From a checkpoint of a small mixture-of-experts model trained on Wikipedia: a softmax router.
Below are experts of layer 3 (counted from 0) of a mixture-of-experts language model. Rows are named router (the router's row for the expert), up (a neuron's input weights, with its number), down (a neuron's output weights, with its number) and show model dimensions 0-223. Each number is 128 + 32 x the weight over its row's rms, rounded and kept within 0 to 255. Numbers have three digits each.
After each expert's rows: "mostly gets" lists some tokens that are sent to it at least half of the time. This comes from a sample of Wikipedia text that the model never trained on.

# expert 36
router:153105122164074150119022156148128138141116165110195144106123121209138123115149120100147118139056163104111125090148119114064147130130050086118085156097167149122144185118090113115117154090111110151170102163109145119098129123138143040152180110196125119131160144127123124139114148161142163151160186166137083121089127150154153150129137117105150139143164144140071156167117020060144201116121143198112099113122067146110131128117136194157167096178101113091137108119089144143173125163130124098114166163157172115112119084159126107118165169137169098093084139189104138132123113164109093172123112105064128163069154120113154095161120160073132098144106116170133116172145074152097121107172
up2:091176162134142140150144069103185107138136174127079124148116131140134177138115102092120103118170132101106108135104128152122170108089135063112139129049131101138148124110146066136094103144161125105154089038087110159164109087122109146153155119117168147190113123076133083120163098167145129159162151170130172100113135106131120092099090131100088158142112089080179163146088089156155131220088190156063062111132103135085122090168130173129114161180127173166059107101113119106159145146152168084149155065177113138126089117125135180183091136149073150118138152140068191119111160119123138095171171107166109156109154177165120121116099116099147178137128158147095140113111122197075158096177
down2:198107108104127123134131118114089085129109070082145128122122143127133119148103169113070195089122112120176181150173156193193093197206143139152107126136066090047138091080181178113104136159115123100061138088084150148106119152110108120136179162155166122133107155122148106115146091106046080136205119114126119155184146100119149119128143214175089134117133102104129079161124171124120152113167140113101168072130132128121115156111101145121097117113078130161074104137117181154143137099107057076067162138153149145155123106118099163165108105080115113141111104148164112152166111077106155146134142157136105091179121168110086134163136177102127141115099152142135161140136136226155147151112
mostly gets: " which", " where", " who", " had", " because", " what"

# expert 43
router:140132105143139127171088141152179160153066131113144119112064090089115158103097121139174114098156120162132159092115121130121193129109110150146173156088191184056104127138064154118139160147075089161127113130110173119190179082143087146123106123078139050097087142058153103093126136092082095105112114143177093112203101148124144119112189123079098142071164118133127133155110125169103142062184060181151168138113172119121112127176162128143079110139113130116166170164093152159171125092161153153115132147093144081161141155187110110087142099144132156116122140167096174131130117159131089062080082138071100165111119141050099120133152138158162186159156153115162141122112161129162122165111
up2:157151129147094164100080157084098098076073136143117117173153140076096130180101072095090110174106130163113097124116162105138108152062142101108141134165180134134130081158146146149126107141213145145093128128121130104092152106137148099081181116131135092182109132176113171156129166111149175152128099077122203124093121138139142115100121143074137120099165158157177126176157139165124172090196141118118195102173089102069167058087155125088121104223139135165122140143164111083096128156155143112141112123136130124115085140115149127113149150164110104116101124115137141179132102130127110152101142078172156136078141227150136180126061132096104123087102120138129164160212147066178178090101
down2:150157128103154128102100191118089177057168138145169083121139137092077089178126120078115101143123142141122129139115132134174097100141097095150140179178035159122142146110015112114086139118084119104115112183166119136117193155120158099178177138141167159159144116118156109140145172110127141157084165132121129103130146147162155096121145091102112155109196106119149122101099166084025116127065120062114122143085136129135202087137098126118147162130137132081162086104092146116128112129131095161166165167124098107021124201191144111127174132108086122070148140128160065160148136140159097124142133098142134142113117109112132142114121104203071108112090150122130152172098161141135132096132
mostly gets: "19", " d", " res", "20", "18", " manufact"

# expert 48
router:107158093182076162147051120171139159133112142078195151100100133123102130158093110163054139163141100147097139132148130090047144138125064160092133150195132146127123169119124111161126117075165115134149090151143124057145123124203174157125091117093139123147139164134062100149114099079133141136136154127109124140129142094129107163145123100116133174122116117180094176075090149116072166148177106190087170178145153091090090134145203180153057088123136128103109129116119148133144077138107114136200151103055156097105155083169102099151144124066126106072150168150153146135136122182087105143114145109075121119109140107070122072182125100142081111165154106152152142133090080152104146094151
up0:088184132104153142177129213114115076156137153158119175157147142096184106106128103129126126095134109127124124110171098115103166079132107116123080109169120143152117134139066159210122093103123064135134112107138156143177137169193174116078135153156113135177176129120115130146200116086108104110175097194100111104128130070128064096111225128127108108145124110129175072163123180150128073142142090070123156147165145125172088154177136156130143121154123127075154075107153087101114139131119105147144086114114140137203176148125120098137080087102050125132121139115169129136049069085132159053149112105137117091145140105129149127162129108116158137105169123122148145109114090110060184086164
down0:126129083101054183078118193107165137141118133121135063073138161131122199120109157122118114163145169082085104065164134123130136110088171139162123151141088108094116175169071131140132106095094095184118115148156122116119098109114130160191134108098117113145147146082105101160116157134132138129196119128126097171093140086164110118127125161176094093157154079081163109143156144119145127135110151152184131105180060138113074125205129104085155115155184132185190111153075077095105096127133149078103122157117136131087057203130114164148095161162131137126130115120128173115130104116124162142180190179080165135095110119158171082175168068143150134120066160107179168150141092161096141133152
mostly gets: " project", " aircraft", " construction", " band", " guitar", " development"

# expert 46
router:127170125107082090087133174182152105109161182110092174112105126152177093149096198116080156117149116140153203077186167158106123117146073079103106141113114136094085130103087162090085158119110045119148154111074128120155134143149171103123120107161176127114151114125093122103123145147129119148095151132153149117083162156116159121123116141094141152126178148130081115142170096114065144104140163104035126115155174108065143149098154109171122146098121126155169061120127126149116117144105165052178117128087122146123115100133077068081126127098095107118120144156168129101142132121105141112176149168144116084173187199142125149139056145053121097082150097160189125101150101109138207170177
up0:119151116125126145154187154152108114155173117155116188185177218139079127154103173135167059096130139123158146118177138119106139114071148134124176136132134162163144073161169172119108156144160109157121172095174191126133169142108092189156090165110085164164104166089139099126151158223156147092097160131103156168187070119180127159155096183125087158145117129122196197176129096117152125095129148130156106180147095091105146125157155160092147169166190147113100086133170198150152126144135136138126093137118065104147172128132114138122090130131169132139098157120140159076227110134140169108125104158177155103129112126165186099103112135111089107121133118152132117115197120125151139098146
down0:111145153111119095131155123126129177166158143120169168188147127131083085184122137176136081116096156085171092121144119138058112143107146155118050123108135131156132115164175138102113215126120146166113167122160101127170123077085144141155149164098138191195105086122079074125140162155117202051082177145152140109158081081201126149171139168145122155117102149074190120124134147090203100093115186147200150125129143097122130072148096169103119098168158133127081112082115122090151110128150183094083111205123121136133142165140128124121124104167160174154144086159157131092169168127080133115138118129187165134078081163136138116135147145110105168169147114160125125123166101094159122092136
mostly gets: " made", " took", " moved", " off", " making", " take"

# expert 25
router:165093095120129090151120090147136144169112174146072147141136114153135124072157131114136151174134153148176098157119151126128123108101078164177190156126197174145088133140163075155160122148082086181119147161183140107043117132080038096095155069115072187170111117148124138132087145133205091098148141084071138125111137165147070187136109140107112168150140152181109110086151127083064105047172155086130104108130165094110111107120125168134168105112090138133130130142081123124110137130102157123169125157167115191153103118132152109148105120112181163184127164136148092098168152152106084127114098096073116098109134097128112092126101085118064125067131167163158112148157196165144111110150
up0:150059152176135141144084129123067128152102092172136146128167115142136124113167165124167149137120060106120114118118068056151158060169111116109201170173164151142154160123148171145095133168125150169126155163106137169132157127139161041164096111138154092089085137127166145087064128117098130101160102213120179138157146141147165113137145168087144123146159152125083167152128138122144091156123112153095193196154147093195150143124151156090124156108088112129143156147153096140176168143158183117100091072108095141146173124077186144171127091117082171080117136145156128119125099149151099144124051159117110144102111137167100127157130068037145119111089162115144121064118116081122083146140
down0:112115131155090122112154191109168183170167109139126169074116145106134078122185121137138140164131098089112067137097120157176046151143124169119137163108108109041151075117164130110091128144150106177091093104149173105132130125152096127104162145146145087150123136174153086163143166099105105142076118110126117172103139053075143123073127093129123124165062121161150122117106139072137127106152116092099149105083179083156116148044113165105168091108124131016066171151138120176116108167117143139136153132105105161179105132123111155144086123117074103140107120174121162139144109148112143162154163163084100150158121052145157130135151180115157096098044177119176167136113132138087104149074
mostly gets: " military", " education", " human", " prison", " Spanish", " school"

# expert 37
router:143089149149151066167179101153175092131134089117074089141168138032104125097100138095124154158138152133156142157169122174137179150113207085113153084157104100165186152095135150158126151158137054104114140151100153165153140113142112184164197133146054097108126115096114145152150119169128126098101150103156099157121120111190099095104140117088184127176095065103150144133103150134097179146101128092147125120081142148138170163132052106163193137101157134152122151177158155142096185076137137147101103188132144086060107124165136085155190132116129109127125163135147117122120159117135082141113115203098149092156104154160147164111115109185151102138106173194131149074145163180157159102137
up0:125107163157167122144122158163172154129066133169098158131120096167125144130177091142115090118099093106181104134080127072080105109101107138199141114160117095030155141146164154150044145088133100109149193165093097140183136141095158157171090136138177166072101163112145120155161146099133135153124064067163146114108159130057133106135156158187189140118113145130103172160188141129171073048169087143066084115159091113123139150159141110125134131130119060178187124150194124156151118150086096152139109112132126122142142131143097080129174132080106099109189134152118127149110152097099101150138179127088154134094129157150147080115103132136148170090156137097153176194120153139111150096151
down0:094173097122154153129171172086147117158091141083102144113081141113129094162157175140053125051090106080160128187096138128117166144140135074156094115121117139195088129123145113185104128127108103121152126115072154136114099080121151127151163090122128086125059124120146114146121084120143113144112083110157192133116164105154151133169186165109191137139146087125160124114123175114109064112109089137054112138092071088133187064166124107072107189140090109120160198170121146136168119160123163215146162078121122087073170148150175113149146136092122074077115121112131126152147168176098148164127076165149122133079139163123092090090130140137148145094122116129169067139100160159110154064123
mostly gets: " Sch", " Se", " Che", " E", "ä", " Sing"

# expert 31
router:113157139136085129153159052188167092097128153127129168123080119172128155171116151161111133074166144116083175083154112160108121146153155134132104108098152094105115090105118165071111119090111117146134162118115144123160085101130138073118128069113159127090150166131128166080095152130063077125084165149125144114112129116108173146172098209094134107063121138108120110160179174136099134083110138116112138107181171120080116141090181071147139138157211185183071096108076070123183126164118098131177140109088141109104158097100068093092150155116139138133128154195099125123143079129114150101113194163158111100126152113179131134139141172128146173081156065088133184125142081120142210112153
up2:126131163111123100105146118101127131098129154103133122167140160119163144166203145109112148144138113084101136096104138129134113184102133165175143105108076129149100162149115182129164145126148119128149144094141122124089157163151118093087078141071105131125170075101101189126175087135153150098203154162166188148135028189084095081170132144108095198136125102039168141128107122173066136127109153162134111140113075172102139114105148146145133149144147168130085202092124141134145108130035135117120146095114168060188143126119147182200153165104145213113103133130102116112132124125157120164086142188141068117099109173173103150107154106105115089110082076124111119125140162175154146148168
down2:130054104154121191111140170091144121132150111148153116101080113132118137142050177065102112138146104096162115190076156159127051134086136157166166181159131193091106142143155114123140182183178121123103137185152093065101134169095160143179136166168157138157139151129144095128169127168155139129162106165097145154066044140138129130117154095127101141156150107116090122167129189112115173069130145104146096112101088108144105178151130070088139141134084066129135102106149114088173086142145155114169123175142095131122094132131131158107138158048162122072103116130105097136192129143144161120157142179104106157120133115105124071079184159140113138134046168145143162182160079139145154149102
mostly gets: " released", " found", " used", " built", " held", " made"

# expert 22
router:163120114150084101096093175166153129127132113091120129099075109139123112163084150135138146158098093124102201127145149146129109110107090128171134049151075169130137185086119142086169173109183105146118142092125119062104064125157167161165181179139117116109085092177134138096141067109096107107137141172187129156118060084117180175149155096140182151103150089095109123144108188137185149090090082087109184118124087156150093129088149095137137088114070177096116094142162130139147097151084146101107084057108100150120156159171101140096155144095145096129138135147125134177096181181099130152157072140185115124113142098121094151177150168092171147157177166166096173131080135136072132121131
up0:121105187105147135102124109110044158136114156156062099156115123112120109119111172145094073094135149162111132124164160114166089138159104138110140214102098123083105171082129166116125168052169190177182152149075150181101126097080158077110129105097114114144191078147138124113163106157134127125117099175152164126168082131150173104167152149118133099167110134074105155127149185140178125061151129179113123162154133127136072170151146055043084108120157134159152122169097134105148182105132152183105102117123109126104162149136102090179080098107126100169029117125065123148156129152135152182156153124146130146066097155141121123120153100112125127126136189051107112148101123134140140134119
down0:111133177183072176111155147104175170112177132125095122118153077156097125114120110129190180056118081181127159105159145122099126122124153152127106094062124130108137140146151137068117172153162125160128071132096109116076124108170146147124127166142055155113080109164118127136154094090100059151092114158112128133129102117096160144152089078142090116102132161127104103133128137131148108095177173137113115115170119120145091114174126111125126137161108108158060166132105079105143176082113182141087133137123141161152121160152133140124125142154104136122098058074084174157112138108142155254184102145171193189098089234127154099105151177110104115160103172098170136098143068112115144095145
mostly gets: " per", " along", " fin", " exper", "°N", " over"

# expert 6
router:121137158103106134131136200093057122176136139166095106148084118116117116118108084156125100165142151161159172105157127110164050087158120156048169126121141198081147139149157146192131096111142125118114169071172088124136099081138162144159075115146184165113124140140142136140191103157127102079098113079134173146126089125108101175163147157156143132150099163147213110153166179073111080146202164141131120101118112055093146075135126140129096157136156130109088094093114155118094158174103165127160079168133132179127151125113196136074108134183131111123136139078155118116108095128083119105130214107137110113141176094198130109174103109114137135081117142108123079147171146070120102092110
up0:116084112121152126132239100117158110140080146106112088108184112136147134111122153139134112154094151130108156072143152176145196197149120173083083141167072189123092207101157081126120101123165108108129152130185161119142124133048148107108125118121132153163041130103126161142110126097075162151116143071179120141150142083091113161102077125168142119172105183140103118138100107064128145094082115096123151119153095137120152148109171147157167123152138143142113127167088152171123068088140087119115129121153145108104045131090183139091203164085138139170058182129153156119157156095137088123086214136171119137124111123143182126195100136180140149116127108143122098130134127131129126089118
down0:157096110080125127112093165094110158103131126112079121052117146147169128078161143139147092184131124121103139113158172139170158195096163094122119165146077129091148191152138100125133112133085091160149156154106168121101169164142135104098147122075137167175132083118124128165093147146139089197191170109152155132163158110176105110131137128062113127117101106119070121104129133049101177130144147144097137118137111200171142164171190120093133087056100096127138108158090174171088148111110137124152121137104180130161127064118119134106146116204132081194138123050128112161097104081130088146103171128187118103157095186145178165142089149150185086139110124090174094164150127119080106167156
mostly gets: "ection", "ership", " Major", " According", "ription", "/A"

# expert 41
router:127100098114123146148101103118144124137133103117207160152137170126081123066144176147070153146132172126145135124109109145104087142177145129159063144084109180130154117180122140148083131151122104131154169140165096146151091152177141118164072093117071162091079151152097133142138118129091120096159138155170094104154096121157121103126108133142125159118120085118076116074149125153153130133130222076095116082113095154087080130101161131128185121122144072115133096099071149117081097170113149129157153204170090109165154255081151126103110174102133124109119134121125188156082169153112117127130144169123081154119150140062117091109164157093180140137128081104103140159094108111117096099102
up0:137166157109114110095162054106143145141176128096122114160145097109129087170112110142181086126073194167190212118100119106161098133154133138089124134105122146138088074119135102111128135142129131176131132134090100126056099142138141060131121094174116094122115102109097155121103213131123115131075114111137104153121178098090131135207132134133149123104107116122103122166165098151108212133125173127132118201081143091200143119150089135078101144075140072153146138118141095112128063109155150162126184163114082079106113160141139180041153133150105231171124124115089110121124157147159038152146108136148136130141158175114146111107166156155186121127120132122153127126183172097140116167091
down0:135127167105091130116126145191144145161083123111031165095157181147135110152150148102098155098112174152099162106158145138120091122209129115123075164105105147154103095131159137095142202086126123189103105185124159119138110062118142141071125202130131146138123086141144100163090128096158133177052156138125114123142153074152116149105117163163072124153131078164140062159061110089098142107139131092112119189090094149069124111095136065136078169140147185151124152166113177102192098082145104110137206153135138151099087097161112089125157124140170154128117144113127122164085115100115126108174135153100197110135185126163158123121109115131097097107198139158139120123091091097135117094062
mostly gets: " MPC", " indic", " reg", " rel", " —;", "%;"

# expert 58
router:125157122135114180181067171144138128178136120130128160105104121095123081131101099139086160148099094112147118125101180117102101139105077111108155177131161158108104189154101071139149186171184116193176162093120141114132150149050142081150147060091124088182152152155124120129108127115195167080146111126088106166209145100150104160187168103158160155165168093162101142170118123123133100147160147165134122128109104092150130190106193143098105087154070124147119149104050154131135185163173090120070107166107189134109117163109115106170073122130143117186117132127103111093146118123086107130130125109049125121104123116149078113154150099080057085148100136163123122139134166088080112078111
up0:100129101131142163117072147132084146135100187122148069107105141057137130147180144092067169135120133149154130112163117170127186072129127147118134118109176135134095104153140126062110108121093121124092098134141120146091110128165115153115157079136093117128141112105131142123117174068143144148135098177150088146176168082176111153064133168060217089161156188140163160113089205065132170061111172135139146122121151162174209098092139123147108134137091131175100120132138161086127167102144084114182132103117096153099156119130135160132160146150116078109192167094049155115170085152084105056164143086093157157137114108107113120076123153128139084125072140116216137151123156143139138114125
down0:111136126052105155143148124161168141152141095082136124116141199077140116143089137105074090142107184172193102122115096153091053132126163183194146121159176129109110144167119094043136079104117124133090165170164096127121083160162135156084150174072124110149144132072164145125170107115161142147128083130080090104076099112181140112137100149122119104106129145091124112161164167080110106095127124116143119153069112155170116110166164142157122173151110137096144146143134053157092142158133078179088154076139082116103123146141089147076079163112132135086152138093148139154180158136131090047150086087118174108141099081076112096130123147105145149114072150154163139159115099109122229142118
mostly gets: "{", " and", " or", " &", "_", "^"

# expert 3
router:143096168176170193094146094167195069129160102083157128093135101120117042136135183053141119141166108145050153107107113125135129131154129163160161103099097124094129087085116130087102121089182171135142063134096071142148138120166177087132158064143174107092143185164179106158083140145080077170088078159153127122087152121123188145157150175105095128066175108122106106108152122151133187106108111183092158140161132075081143137103143120135200142126126142148154086079097094116128120111112156126144124140129123148148152127188114127097180157115116153133147152163123102146102139150137185125098110122081091178153116109096126152149151122054148134104074100056100119130180125100131119103081
up0:088111194162098122153120141134072101119136177159223040161189103138120149147097092131063164143088109114205133156133062162176146088137105125143151076127156187092150123044064108169118175188125115119112140159093184146065116100164127157105095136123141132114126140158079125123145088171133180145106096182175122123082132104133129127128146186117120115091097155131149148140123190163108078181137103143122100153133172131187098141100130198093147110110174092078136143148090125123161115097138114107160096163147127133160151124081159145125140094115147111141136200126128135117144041127143127125080120134115152141136145117185147117156073116118140165160095115100131129088104210101121131131085
down0:103115063129120133145133123108118134125093144139157063125056080141106153111057114104108172195110138131168114159061099128135115102165170148105197116148135179133095082100155164152113096169114138143061085065142097149118131135191122091125100103163164140170148134132146122121151104143164168141122138128145135111066068182173103132136155145136133128142134157134109143113112176139139103135102140186163158168089138171147111187121164129109175115184198138154056072167160114061101115155142172203127122144118137141156044134088147129156158179141137121128119129169211073125170093118165163177108169135140113185116132155117133133139157126120106156136101111114119057168160160081084090102160
mostly gets: " on", " by", " from", " under", " between", " before"

# expert 12
router:144167114102136134117130096178117163140146148106206157104114139056122175108103163063122132119101122135124205170075117109102104203053115168107090101126090131120109192128130124148111137134124098154100143120112131096160152119182103076105101091099105089120129140171091087073134097074098134086174190131154087147097156129131126082150102121119189090194169098119102144065127121121128116116085201123127138108103109156121064189153148112180133136140126090107062176103079082110121136109084100162135187143106072163153115177169055140145117099112146171169088142108114107099141100186160139154124138117127070106165107123063153107134172167125118075112089133147105138129158144159155093156111
up0:165111120136148016149195121131180123137117082084130136182127118191141089115140128165080120115131074153082100135134144136164138149152072131104126169114118130128117160109135150075154110135101138160141189061075082106118082141093093121129152079127134124081088129156136146122126155092110142170147170115138158081158172129129107180068103168096111130121159161169162144122113146098141183105153125148057121054178158152099140101162125102147100119156129119153148122160193102108128166131187151088191139140141132063122151099121157146188135130166028149135152076155171147082183126117101137118141113180101175102139149126134147187169109097113122136058146144175166159159174128161134101093163
down0:145170125184084166142165202086083119090095103155163114150092127137070124143108120127098163118069060099089090185155133170120129066096097154111126120143131099095113137093125065197212153117123094126133104142144221195136121143155129155094098099157145157136131115135127097158132096119149088139109094052131166134148082040107177168108126098171108141180159126151152114156116074135161181105126119107100114107140165138131181144125120179103172101154168161176161152092140136153102086143164135114139137115136087080101046158180159130114179151096120163117182140102128120073101074186083089170076126129141145139149165076164143138097129128146122137140140133141128129148156156128125084096134
mostly gets: " Italy", "ski", " at", " Korea", " Poland"

# expert 15
router:110157098097128127153121127174132106157116155105129150121109114129161135139145113154107175171143150156141114092191152118116179156146110071089075122087179164211110111130099117122133146068132106143155208117141070157097156137109165115123126111146151184138142168102061148132086143123090089132130169143117154143109113074072133116102070128125178149141140137167098140144135174116084136165090150131053154089194115091065118124122183073158113147097191173121161061198153082146195153174082137105164164112151112168086103089096158117166140111125083157132141170137142096192133122110138128090106116113195120155139225093140125153152107176123146152092106101145176111120084094097150157132161
up0:068104131118103124096088073139190127139189160082118138140102148128125121116132108165163111183114083155110175134173110129137222078124111126117078100153140144109127167090076164100136109179080147153152182155160134184141120087171141135134110175146112118104177126088163134198160117114109147174121096152171144098137157173167135078088135092100127105101178120156113111180121094162134138178109108109093121185053147124068133128083073120145132152110109100144193097159143127113112144122144107114099200136106171069128105154145153099193150089150123093182146126165097143086094150120066151143144196154142115154101129179140148096115141142132123091119047123154119150041140083112112183137142
down0:113164103134086142172099088105159149138153097127105133112149190168117096129150192110137085139124075147111140147139111105101127103114174160148101140152179098068172140110110088120120159177093111104089114162103088099064079186110132130129117098094175134101135127118132125114176147092186111126131109096178138121134068103118140088122063097117035103102103082156184077151065151154134125140137078135150074117132127134069116136184113162153097106151141111127173139065149153120148101127118082124067171120085100142149118093106156122080121121180163091192113109111128130083114081105072121095158215070143113075117169171155061096098061186109111103137107156141192145126106116131153141119115
mostly gets: " such", " well", " way", " said", " reported", " others"

# expert 20
router:142121134179140159098132102161148073174160124140182136053141155154101101165127138123076156134081104076049121128122157081132112143135075177087122102085108138111105148106108105086149162134143112149151155131116097095167140145188109107135067113145162105173093136122149090166104147145099145160165116129110072160123143135128113091129172125165184150148097109136125143122140112108150092168129164177138133161112162154136113077169144139162175126164129121079081108114072123132175112219098171204108166136080176136202097133083115057137096208115132128069163096134133170113070136083085108134099110083105136095138070158166114126086158134093095091166127120130102183162163100155168096172100
up2:163114080077068119148135164136143112165133171167169061175108056108100141117128128082112112119183183120103140138097147112147137131090177125106103156165108164162122124111164106126157099142126130139140128111087121140118054122127141174137098089163122180145123177167166105107117206122100067130131130144130090170079213165065087136096084089122066137145178172124108180092200157096133104129064093092158119075150088094148170131141109131138118138117129101167114135128186124106147114132190151082092112089122129123132089143177147160154141136127097146121181148080102095117110103168120187098156140155098136206123060187127169090147150170103131144091145142124123122164168089129177091158167
down2:065117169086124145116131051148127180094084151146139126135089131144106174143140093128092158102084144119207160124194141159137119145119107112096106092127123095191136116096121078156075140152066101094091160151095074119147091095139151107165096104116137108124155129171089140114104081102193102108155067144102153106180125095136181112167144113139147101169135088168151155149115210161173137110089161138099152136091124154146184161142102092149115124151151130082048142133042166108187095088133159148171096142145168072153068124166119110141084137148148090137134151175134130127152153119149064084136085122139092185091105163152101119143124098102139184141149047154134143149090078162147119135107
mostly gets: " =\n\n", " cor", "American", " It", "This", " List"

# expert 32
router:123167124109129115101160159112137118162123098105125078107076165153159144131165123077152155113095108129120147158143177145190155110103141113130175184148111144099112181123135122110118154170126084105119077131166116094149122162118131177103139159085113103173131123174142162122180125097129116148076184052122100100239116171137069140203067101084103050092119145146105153092103084131169081148105110094159114205119155142140166078141061128115152154147138130125134145142128103145159103114124116074103127143143148136212157174151132159075103160133127164086170186134141160141062150117107074105162090104131163167116123154149159082159085113188096087144072138147139131089088091147143178127100
up2:151136174124156126107146167098140127134106144105188154132074154107148088149159112136130151131166203124175132154151182175107135150149111159159033068126150090096145156118135176156131133139129065142168053055133136133126152151125087134081154115156204149096175133133150088147090192122136208119164109178107160155122122134089091168056121122128134142123153157155145138150100161136140112131101101128077126117175132128176157110141086145125217079103172132128136178107089002121199099142115128150091109117143072126134130194176167112169149120121099126141080106102123190121093123135175125117104131129157123143171100160132134095123155124136092071140080106095095103132122137122143144163119
down2:133120113149155133112210094048120110114137094126109093123176143195047135151108126104148168178187151126153162112199109096159074150147111157146148098156156125120136086159110144198147163155136133115138141108143122100150102122092113145124119150165117178157102171098131152124122089086069081177134109101192115116169129132124150138143165119152130133106150116131125141190115156135136120125211180078132180138173109159127144117080120193147098061149108110139079175167134114126181068061084153113142148173079165167127099139122153161132090078174167153188138149140099090169140115166124166085114128167085129156134110161127152098122169155151141052102134138183127177162100184178107112108140
mostly gets: " Mo", " And", " San", " Jos", " Do", " Lo"

# expert 28
router:163186107129163185049104068153140101194175155140128146161122089131156096121145127131099149131120150088148155190127158116166130127150148148162117099135122148123120176148135085076127152118147098096093062096123149171065101073077103146168104139110106156102102108173116119111123130146118199101134110171138155162110169092151155153136148122160148132134127111124181073170123145125125118099196092164123129134153103146169108170150199180088135119054145124107108090122082094132103095105115134085082104132144188094189137181162156117131166127164112093104129170094185105174162104115150130111118118147093068133090156083131077132117091144115081214051111135066132071112161123091114126068141
up0:168175159156158131116097074182170141152183135139043090081147120089155122081126090092125115138145128151103089089102095168201102138133132178158044095148106154183113073158139128142122112109196074065125076139065107133088146106179089100128115059147174116116112165123119142122138119091133145141140111099145131136121135111091130146161077130183101182180090097131144121095138181139154128107128121148149090134169155168140208130172125133134165117117151129155094175151127117135093133110185140199162105125114123146111171143168112144140153137165105112167201103107081061064111080081185114103092152157080110114157134142149116146119150092159166139166183117124124140151128095148198161115134
down0:104109120162093101178140109144097163159122159140060141087086158116136150180104117129152144134135198199127062133069140189163080139089086132113098115108090113213160101085122149110094197104137099112129106113108150147117157072119124084096113101129120143103147141119107145094119152082137149143180128121139081076124169064131128133130117174156136128134113062052118129125163152137171143087150131091119122161142198130145169178187080186146115147111124102124122131141180151067086150112170097128096138128135077125056147168188133119145130134178085129139092113087095138134055152119144139121191113127091091070080138141181117120116140096174170138138140141097116161041175125140111128145082
mostly gets: " Candidate", " Length", " Species", " Website", " classification", " details"

# expert 13
router:183129083109125148087156134127108152103120135102154129125098168125119123142149119135136127155121160174150134142085122151042126167110011145107093143159134114158112161183136123115168136133157209113200180143125132102102091204147085066153129143116043069071160176124147057082136122069118104121125076137108095125097095155132147126178110100081091169124134127139098113150146129171139147114153170102118117084139127145153138168206138146172088116127169065110081101116113132126160155143179149140163106126130115139163096063101092157132095140076169128097112099075091086142137131174133137145067153138127154109129046079157165141144052131087151152125171132095131139116114107107145093135109
up0:069089145173165128173115134112129135167146182202112130161132104115139078173094128181173120132149144121143130118148183144147115085134134096128148151101159124160179115064137128100118151156155115131086120157060174119097108110066201147159127136138156152180113163152112154112108146194138161117176167193165134126181136049187103135132080138191166167082110079083104131162094102140102117088161080150093056165115129107113109123066116127082152142129145152117192143114119117117140125070076137069093172148153090120194188163138161187086112135122092159122103143146116149120124153097057111089124134128114155126163162126128101117076153146147120083127095159118216163149119143122103125134140
down0:128087073147116111144092090108038125143093111153125147169134080101112118167087105164172120154127114166139141086109169158166156097121116100137111131115135141124167128102089129118105189167182112108107172100085089180087130079133144109120133052119114177171115139150099105132133158132112120211183123210152118140115113101166087163161089118147122133024109111118116169129101128104085156138147103146106088220140097133126097136126156128114151082148173064141131155132088119193170145135102117139095139109132138097216152092173162144111144119129098162160098125142123114091090110133115046099142167141142119129109194126077112175139131144129034147128095189091137097131076122152103110091110
mostly gets: " the", "The", " his", " The", " her", " its"

# expert 18
router:110141160100134099167210152158121153080142101108112111126173104085113112114097145099174108080144115100175197121123104175189152096114174119100156139152077093152158104099159113128099119165122152079130086150122149138149108167125143144147149094095077120100106152139120210131075094156135118098154129156130121114171127152181100068110110079091159072175127129138128122113121137152203095151113121124152064154139129173169121176130136128141142141163093103146168186082160155122083102125137161100105127142109152108062123145187168139094106113189125154082093088056046167113140141129121145069112129106152184157115030138164166083149096135110086139152144135175211176133149111105114100155122
up0:107096106113155163098075142140072146133135105108096152139093111124147132132079050102151171111123093105110139069155124103142095140194078122100094144167137134187117075085180170113156115199137148084179168126111139132160129139081157082159153117196137128192158132151197119085175155168144105188141098164132137165142113184129133118090142170105065140129118083157133174147098164112108082100131158086105107140133152122110168103082130147115143169118149139154110124118123082139128138103137142101117067111152121129152172201123137133108125150176129016062131151150169162169148177114116152137084146131089075198200101136139108137115127128132134071118110149124122072162153106105151109152051
down0:129162118115063098039124113157143163086151114161124109075127166068172127131187175211125095106116065120105099134131143092079115086156157144114132177105180115143146123141173162139119123178127106143178184161108114177112160185126121113098110141123128135111175132133099169103152123108157152123165126130136153124089185151111132116122142090110062121127112155127113164201102106167133176176135144148048083169106123131078146184091143116165171178143074121153141169146084111151206147143181104128093144147104185138128177140098110143152132120144136100091135104122165107152122128136136084085102134129112059147214077099080129159157201128125170115146068129119106094147113188126150107111165
mostly gets: " La", " Jer", " Mc", " John", " McC", " Step"

# expert 40
router:106123137144117128093164091138123098111129139089162190095109136149127182121162127167146179141100159081131132139153133177077108166098116083134072153094107103135101132184153143120118171099102184105183144061079103115137153106169122033101147127159175112119137151144160114127076124144109155189164177112147084121109144112171147133116134127068158148102151145150058143140123153118097175103105148135137086070143073115096086170113119125161154140141159139118106112108081125133169183121114145134195144119103129074135137045090090177100178142110084111136119204152185096124143146139117150168090131150100184140132146163103149160186164180198137161170098082178151146107177116115187069143165
up2:131114168079198154132090109096135126120108154136158134079141120113089123131101132116116140127216119110103095095137071119113142109172102147139166052110147177163149122108119149116194121165059138131122124146140104107075104178108188154059102136152118094105113082109098176068150113123163118136113135102143165081137116134141151136137132172139107074079157153148074125099084128034114114103124090104152116187097164126156135053134136147172092154150124179138176110156160145124186103064145086103133139101171081113176169126144188138088142122145113149086146143156110184132151094104115086076170085152207156146093117099053147103151106128131168148142128184115118098086137171055123138139133
down2:153067127128115141072115145103170137162195178086100083133127124164112114160145169119116055086140109124105123110146072109077067081197137092174081166172189190087156110108109124123153105166110191141111130092162097191166092168090171127130120113147119110099151110146089136149113113166125138187115131141169067102180144141080187142075129115133099113133120100125106110081177112099120065130131093127132128140150089128144130052143149064116166160102161131140149117126160164160149133126117147108097112096123098134097122196097134106094081069151123128212110099141126175189153121130124119136137132126144143123118150094133138150082188164106157195057129168058098121136124151094132176155163
mostly gets: " are", " been", " had", " has", " have", " was"